{"init_std_o": 0.00782, "lr_head": 0.00992, "batch_tokens": 131072}
Below are experts of layer 5 (counted from 0) of a mixture-of-experts language model. Rows are named router (the router's row for the expert), up (a neuron's input weights, with its number), down (a neuron's output weights, with its number) and show model dimensions 0-255. Each number is 200 + 20 x the weight over its row's rms, rounded and kept within 0 to 999.
Before each expert's rows: a language model's description of what the expert responds to; "mostly gets" lists some tokens that are sent to it at least half of the time. This comes from a sample of Wikipedia text that the model never trained on.

# expert 43
It responds to: Last digit of a year split after 201 or 200, plus round numbers and ordinals, like 2020, 1976, 300, century.
mostly gets: "ti", "Bol", "century ", "300 ", "II ", "9 "
router,195,179,217,184,200,215,160,219,200,196,177,203,192,186,175,195,180,209,190,203,189,232,196,217,189,179,190,218,164,184,231,215,205,199,164,187,193,227,234,199,221,167,212,209,211,198,169,159,226,203,213,180,221,210,171,188,207,204,175,229,195,224,215,214,206,180,189,195,209,205,196,215,195,193,227,217,192,237,214,199,203,195,143,214,221,198,234,204,160,230,211,205,193,210,204,220,213,188,216,207,198,201,216,196,198,163,200,169,178,211,199,196,193,199,199,192,180,203,198,177,175,170,233,156,198,177,183,170,221,187,161,214,182,196,232,244,182,215,206,184,174,238,188,164,213,167,225,196,174,207,187,204,186,208,182,197,229,188,203,191,192,193,215,186,208,223,224,196,194,184,195,193,208,168,195,230,208,198,216,182,180,190,241,205,163,160,192,171,179,225,214,172,184,224,168,153,212,168,225,151,216,183,225,225,194,236,202,199,197,207,211,183,216,167,190,172,221,184,208,235,205,174,171,240,187,243,213,182,218,211,190,198,206,224,224,212,197,208,206,178,201,216,196,207,221,204,207,206,203,188,176,164,181,188,182,204
up2,203,196,182,126,176,222,228,202,204,168,209,181,177,198,210,193,218,190,196,206,207,204,210,213,222,179,206,210,172,252,205,212,193,194,165,209,218,186,181,197,188,226,166,212,205,217,243,200,196,195,224,188,197,236,204,209,209,195,198,262,225,171,187,209,212,187,174,222,216,220,222,159,173,197,178,198,191,170,195,209,197,199,155,228,150,206,212,214,179,228,191,211,167,214,207,235,193,210,191,184,174,220,242,186,222,187,183,203,187,198,195,186,199,225,196,194,178,192,208,197,211,186,184,194,205,210,195,207,177,200,182,173,189,208,196,216,220,215,190,185,157,237,211,221,193,192,189,200,190,198,185,182,210,207,172,199,205,182,177,201,207,185,232,195,201,212,174,197,167,195,140,236,218,174,221,214,205,203,215,177,191,181,194,199,220,207,200,207,234,227,216,187,197,229,239,214,175,196,206,206,213,219,167,208,155,174,178,195,208,193,173,216,198,190,179,140,183,210,188,215,161,213,190,212,174,198,238,234,190,232,185,199,223,203,216,224,213,209,214,189,217,194,191,207,225,199,207,216,212,183,213,223,217,192,205,219
down2,178,201,182,185,195,198,212,235,218,164,188,238,227,178,204,225,201,235,185,236,200,216,199,196,199,190,218,182,205,177,196,229,216,171,204,254,220,181,173,208,192,204,177,202,191,174,218,195,225,200,219,209,191,202,168,188,197,207,208,216,217,179,180,224,193,186,212,239,191,198,186,201,192,215,184,215,236,177,176,219,179,214,244,236,200,210,206,206,202,170,220,212,188,200,179,198,189,195,209,186,241,217,216,211,206,213,198,197,182,200,203,208,171,169,235,217,208,191,212,166,221,207,213,246,185,193,178,208,177,210,195,191,202,200,171,175,235,220,188,195,196,194,217,211,213,184,242,225,221,178,174,174,205,191,192,202,186,200,204,196,199,193,220,203,216,198,206,226,210,223,195,197,232,214,197,190,191,191,243,228,223,211,194,217,255,198,185,218,178,223,195,171,206,233,222,184,172,240,176,197,245,212,171,218,216,232,168,207,243,181,220,191,202,195,208,178,223,183,187,199,176,187,221,137,203,203,229,192,190,178,197,208,209,200,183,224,225,238,199,189,211,215,219,193,170,149,180,211,190,184,220,233,200,214,218,204

# expert 2
It responds to: First pieces of words, often capital consonant clusters, in taxonomy lists and names, such as Gr in Grindelia, Cl, Gl, Po.
mostly gets: "Gr", "Po", "neur", "Aer", "Gl", "Cl"
router,195,221,188,171,215,221,185,207,214,207,192,195,177,184,202,182,202,202,175,224,191,198,220,211,202,202,209,185,181,190,236,224,230,178,166,210,185,206,183,203,221,204,201,260,190,220,211,183,227,203,211,209,229,207,188,202,190,216,197,254,214,193,202,236,171,175,167,221,196,221,177,204,203,166,210,257,159,180,227,219,206,188,174,183,240,203,217,181,166,237,204,201,172,194,200,208,228,161,193,204,191,207,215,194,214,182,184,190,190,192,178,195,177,189,147,229,175,202,206,184,184,176,223,154,189,207,191,209,205,202,176,202,166,206,209,213,191,215,220,172,172,249,172,210,216,198,197,178,227,210,204,193,213,201,177,210,211,207,212,163,197,158,199,210,227,204,214,213,199,165,173,179,228,201,202,208,188,201,197,207,182,203,222,229,197,191,183,194,206,206,211,201,224,233,197,199,211,186,198,178,189,179,209,212,171,228,206,222,180,193,189,186,206,199,200,198,194,186,218,238,177,180,164,254,181,218,236,212,195,171,193,237,209,189,191,224,227,197,238,193,206,217,169,206,214,224,180,208,226,187,191,225,164,190,203,225
up0,183,195,200,187,220,230,197,172,203,224,188,190,194,197,198,188,227,201,155,178,189,229,191,218,186,201,175,152,210,159,209,181,208,184,219,190,206,183,196,195,214,202,193,195,161,205,197,189,187,226,182,223,205,173,186,203,212,186,191,215,148,197,208,183,184,165,193,197,220,181,190,218,175,219,188,205,193,209,215,208,189,188,217,185,208,209,211,215,157,192,169,220,217,245,186,228,201,187,205,153,209,207,191,193,198,214,199,203,195,170,203,147,216,177,168,194,161,172,187,201,233,173,194,171,204,188,208,198,216,219,190,185,199,213,206,193,214,188,169,198,163,238,213,223,234,202,177,199,210,215,199,233,180,230,193,178,230,208,249,201,211,196,203,223,205,154,214,208,206,171,199,205,223,167,218,192,203,216,199,252,190,189,186,212,196,195,178,217,238,200,213,196,202,194,171,175,183,219,219,171,194,254,225,195,188,175,184,165,211,206,211,183,174,193,189,196,224,180,212,216,188,189,191,209,192,199,202,165,153,174,169,229,200,194,189,199,178,218,197,193,193,247,181,199,177,191,241,203,201,165,194,215,177,193,188,227
down0,210,204,202,221,171,196,184,218,185,214,184,185,221,198,184,196,202,197,189,223,190,145,223,191,198,235,190,199,186,191,206,224,208,205,214,214,194,200,216,223,188,148,199,175,206,205,188,212,216,206,220,198,182,243,152,210,208,220,185,212,246,178,188,233,217,198,225,216,190,166,189,232,214,189,179,177,178,171,206,202,165,204,204,204,163,178,186,207,215,207,191,201,200,203,234,196,185,190,157,202,191,224,197,163,229,210,199,195,184,183,179,206,200,186,186,236,212,215,182,227,210,248,189,193,197,208,190,213,215,208,204,169,177,201,166,198,210,206,185,188,187,183,198,193,200,221,237,181,155,191,183,202,206,198,162,169,179,220,193,179,226,173,158,198,199,227,187,223,232,248,213,192,207,186,220,191,203,196,227,188,220,214,202,191,202,214,229,215,188,225,198,221,212,206,211,218,218,214,226,197,225,196,185,177,205,203,210,194,188,191,250,222,211,228,185,219,212,194,177,184,186,237,217,166,202,169,211,189,207,200,154,190,183,183,203,185,218,194,214,154,223,200,251,192,218,203,184,190,203,231,202,186,205,233,198,256

# expert 23
It responds to: Numbers, ranks and row labels at the start of table cells in sports, election and results tables, e.g. 1, 1st, Turnout, Majority, Win.
mostly gets: "Turnout ", "Loss ", "    ", "Majority ", "|---|---|", "Win "
router,205,230,193,183,212,190,168,255,207,192,169,217,208,209,199,193,199,214,200,207,212,207,192,189,174,221,220,173,152,183,237,193,214,195,196,210,203,200,226,208,238,181,224,200,184,192,194,197,205,202,232,174,209,200,183,193,193,184,177,222,245,235,198,238,191,190,176,249,223,189,214,190,224,178,240,245,179,191,212,207,185,152,188,223,213,205,221,187,204,205,210,190,162,176,173,189,229,188,208,204,188,197,235,180,220,219,211,201,174,181,195,195,166,206,194,189,206,205,188,178,159,197,214,152,199,189,194,196,191,181,190,215,200,168,217,195,193,195,208,139,189,219,194,186,216,180,201,184,214,213,179,189,174,210,177,209,198,247,204,156,189,196,196,198,224,214,207,232,203,205,191,201,191,218,195,182,207,225,212,199,172,173,203,203,184,186,229,202,168,202,210,178,198,227,182,190,198,179,183,209,169,183,210,207,174,236,207,202,161,226,207,210,211,207,168,184,164,202,225,240,190,206,173,225,171,198,222,216,216,195,205,194,221,219,230,220,173,196,225,188,228,246,229,185,236,182,187,206,187,169,196,200,210,203,203,201
up1,194,228,187,224,239,210,207,199,183,197,163,178,215,193,197,200,187,218,201,230,216,162,193,220,219,206,189,248,188,200,213,180,212,194,181,204,194,182,189,216,218,207,190,203,207,198,197,196,195,185,197,178,186,172,177,231,203,211,182,196,227,232,192,215,203,207,204,206,202,210,231,173,204,179,217,200,197,195,167,197,245,217,212,177,206,180,231,191,167,217,204,178,243,206,202,192,219,162,194,178,160,194,207,215,196,220,201,225,184,252,189,152,192,161,202,194,205,240,176,198,215,247,193,177,232,231,205,185,193,181,202,234,229,182,202,203,206,203,184,186,199,199,215,201,189,194,192,209,185,207,198,245,192,206,225,185,211,210,195,186,200,168,248,162,219,201,194,203,166,193,214,179,170,187,189,194,155,202,192,202,164,179,206,185,213,180,160,202,170,202,199,218,193,215,147,170,194,236,153,192,211,234,188,190,191,186,205,180,192,224,189,185,217,215,204,189,206,196,183,225,200,137,193,212,197,230,220,194,192,227,224,222,199,169,215,217,180,175,208,197,216,223,194,208,216,212,198,205,167,173,225,203,206,169,195,201
down1,199,194,209,225,182,196,216,185,187,214,202,198,166,231,219,218,191,226,193,177,203,196,177,215,191,176,220,231,173,189,176,150,183,224,241,211,222,215,191,208,211,192,196,217,181,148,204,196,179,201,242,145,176,220,170,208,209,235,185,225,212,193,201,186,213,194,171,213,184,225,191,195,235,178,204,203,193,194,208,182,214,217,196,187,167,235,205,185,217,185,233,155,216,177,202,191,237,228,204,216,188,218,196,203,207,210,193,187,172,197,204,160,196,203,197,186,227,188,186,213,176,164,196,199,205,237,228,228,198,197,181,222,173,184,183,213,201,205,211,196,236,207,164,179,209,189,154,199,178,222,212,217,199,228,145,206,211,205,222,210,232,187,204,185,189,179,193,198,203,200,219,202,197,202,208,208,203,184,186,195,194,184,211,194,192,177,179,210,248,207,217,229,219,224,211,172,193,178,206,182,218,164,215,198,237,197,205,228,206,186,187,210,173,153,228,186,158,220,155,187,226,192,212,182,223,191,162,212,220,175,189,205,188,191,185,208,199,203,205,215,198,205,182,228,204,183,175,209,220,206,208,196,168,202,197,155

# expert 1
It responds to: Final pieces of foreign or transliterated names and words, often ending in vowels or y, like Dom-ing-o, Ok-ae, Ad-y-ghe.
mostly gets: "iy", "ay", "away", "addition", "meaning ", "ky"
router,209,205,175,156,210,176,210,208,187,182,212,221,195,191,145,205,204,200,197,209,182,204,206,226,163,210,206,202,216,194,216,186,202,220,194,170,201,194,187,203,199,166,198,233,158,193,198,203,204,190,220,194,214,240,178,157,195,197,198,229,216,231,232,232,185,160,161,226,212,223,200,215,183,161,237,228,190,194,204,195,241,180,169,189,230,187,213,190,205,229,219,178,190,212,206,149,221,178,237,195,196,183,195,213,204,202,201,154,205,149,185,200,186,184,233,233,180,199,190,184,176,167,220,176,175,206,212,182,210,181,155,228,182,211,226,204,186,190,203,197,196,212,162,183,223,166,212,232,221,200,190,205,209,187,175,224,233,212,213,149,202,189,211,213,184,215,221,201,215,208,197,175,187,204,208,189,190,201,210,215,193,199,222,213,162,182,199,214,176,208,219,191,173,220,183,213,205,191,200,193,177,202,211,199,177,215,194,229,208,211,213,198,236,219,179,183,175,216,224,227,205,183,173,249,195,197,222,202,197,207,228,199,201,201,229,234,178,197,223,194,172,216,181,192,217,186,183,180,194,189,189,238,188,197,189,202
up0,178,212,185,188,189,184,180,209,209,181,212,153,184,207,204,202,195,183,210,209,224,203,199,196,185,194,161,182,207,177,215,217,186,164,181,193,200,212,206,224,192,208,209,186,196,233,196,171,199,193,203,213,222,191,174,213,204,184,192,233,219,203,223,174,162,170,209,204,211,224,128,190,179,211,227,194,171,194,256,212,201,193,202,188,191,213,183,168,190,199,187,255,198,197,236,179,211,207,234,185,221,227,209,216,184,173,215,175,200,211,203,168,248,215,213,210,172,238,198,192,201,187,187,200,182,188,191,202,193,198,189,211,166,178,161,194,192,185,208,196,211,197,178,201,213,222,219,209,178,226,215,225,170,172,167,238,199,228,203,178,176,224,223,175,220,183,174,188,237,214,216,255,191,180,220,216,160,188,170,230,200,209,209,185,231,168,190,231,209,213,212,190,172,189,193,175,198,191,249,199,176,210,182,212,200,227,169,196,192,209,191,182,213,199,223,201,177,209,177,205,189,217,211,182,203,181,218,179,166,173,176,212,220,183,206,200,213,194,200,203,196,166,175,199,206,171,210,220,221,224,169,186,193,212,201,215
down0,179,165,190,244,198,194,216,186,184,219,205,200,192,188,190,203,200,213,166,212,205,219,210,235,222,201,203,202,222,192,213,167,189,164,160,201,171,204,191,168,198,215,164,224,196,218,197,224,197,213,233,193,170,194,207,245,174,210,205,218,197,163,200,211,203,239,192,201,226,187,203,210,207,199,228,212,201,201,200,173,262,200,224,210,222,200,210,209,209,184,194,216,218,178,231,217,199,157,178,224,208,201,187,219,180,230,186,221,200,188,187,216,226,182,190,208,192,233,195,178,164,185,201,191,219,158,218,180,202,208,202,171,181,228,195,228,195,218,192,193,184,196,210,211,189,186,177,188,223,211,212,183,140,203,213,214,200,202,191,203,190,206,215,210,229,227,250,201,202,226,195,185,213,202,218,192,199,194,218,175,170,182,202,203,223,204,186,210,231,197,192,240,219,210,232,251,210,216,200,189,211,171,211,211,215,195,205,198,194,144,169,226,182,203,185,168,175,210,269,201,188,208,169,197,185,213,193,209,200,155,191,171,203,232,188,220,216,202,219,182,174,193,187,180,210,195,229,190,211,208,184,197,187,233,185,186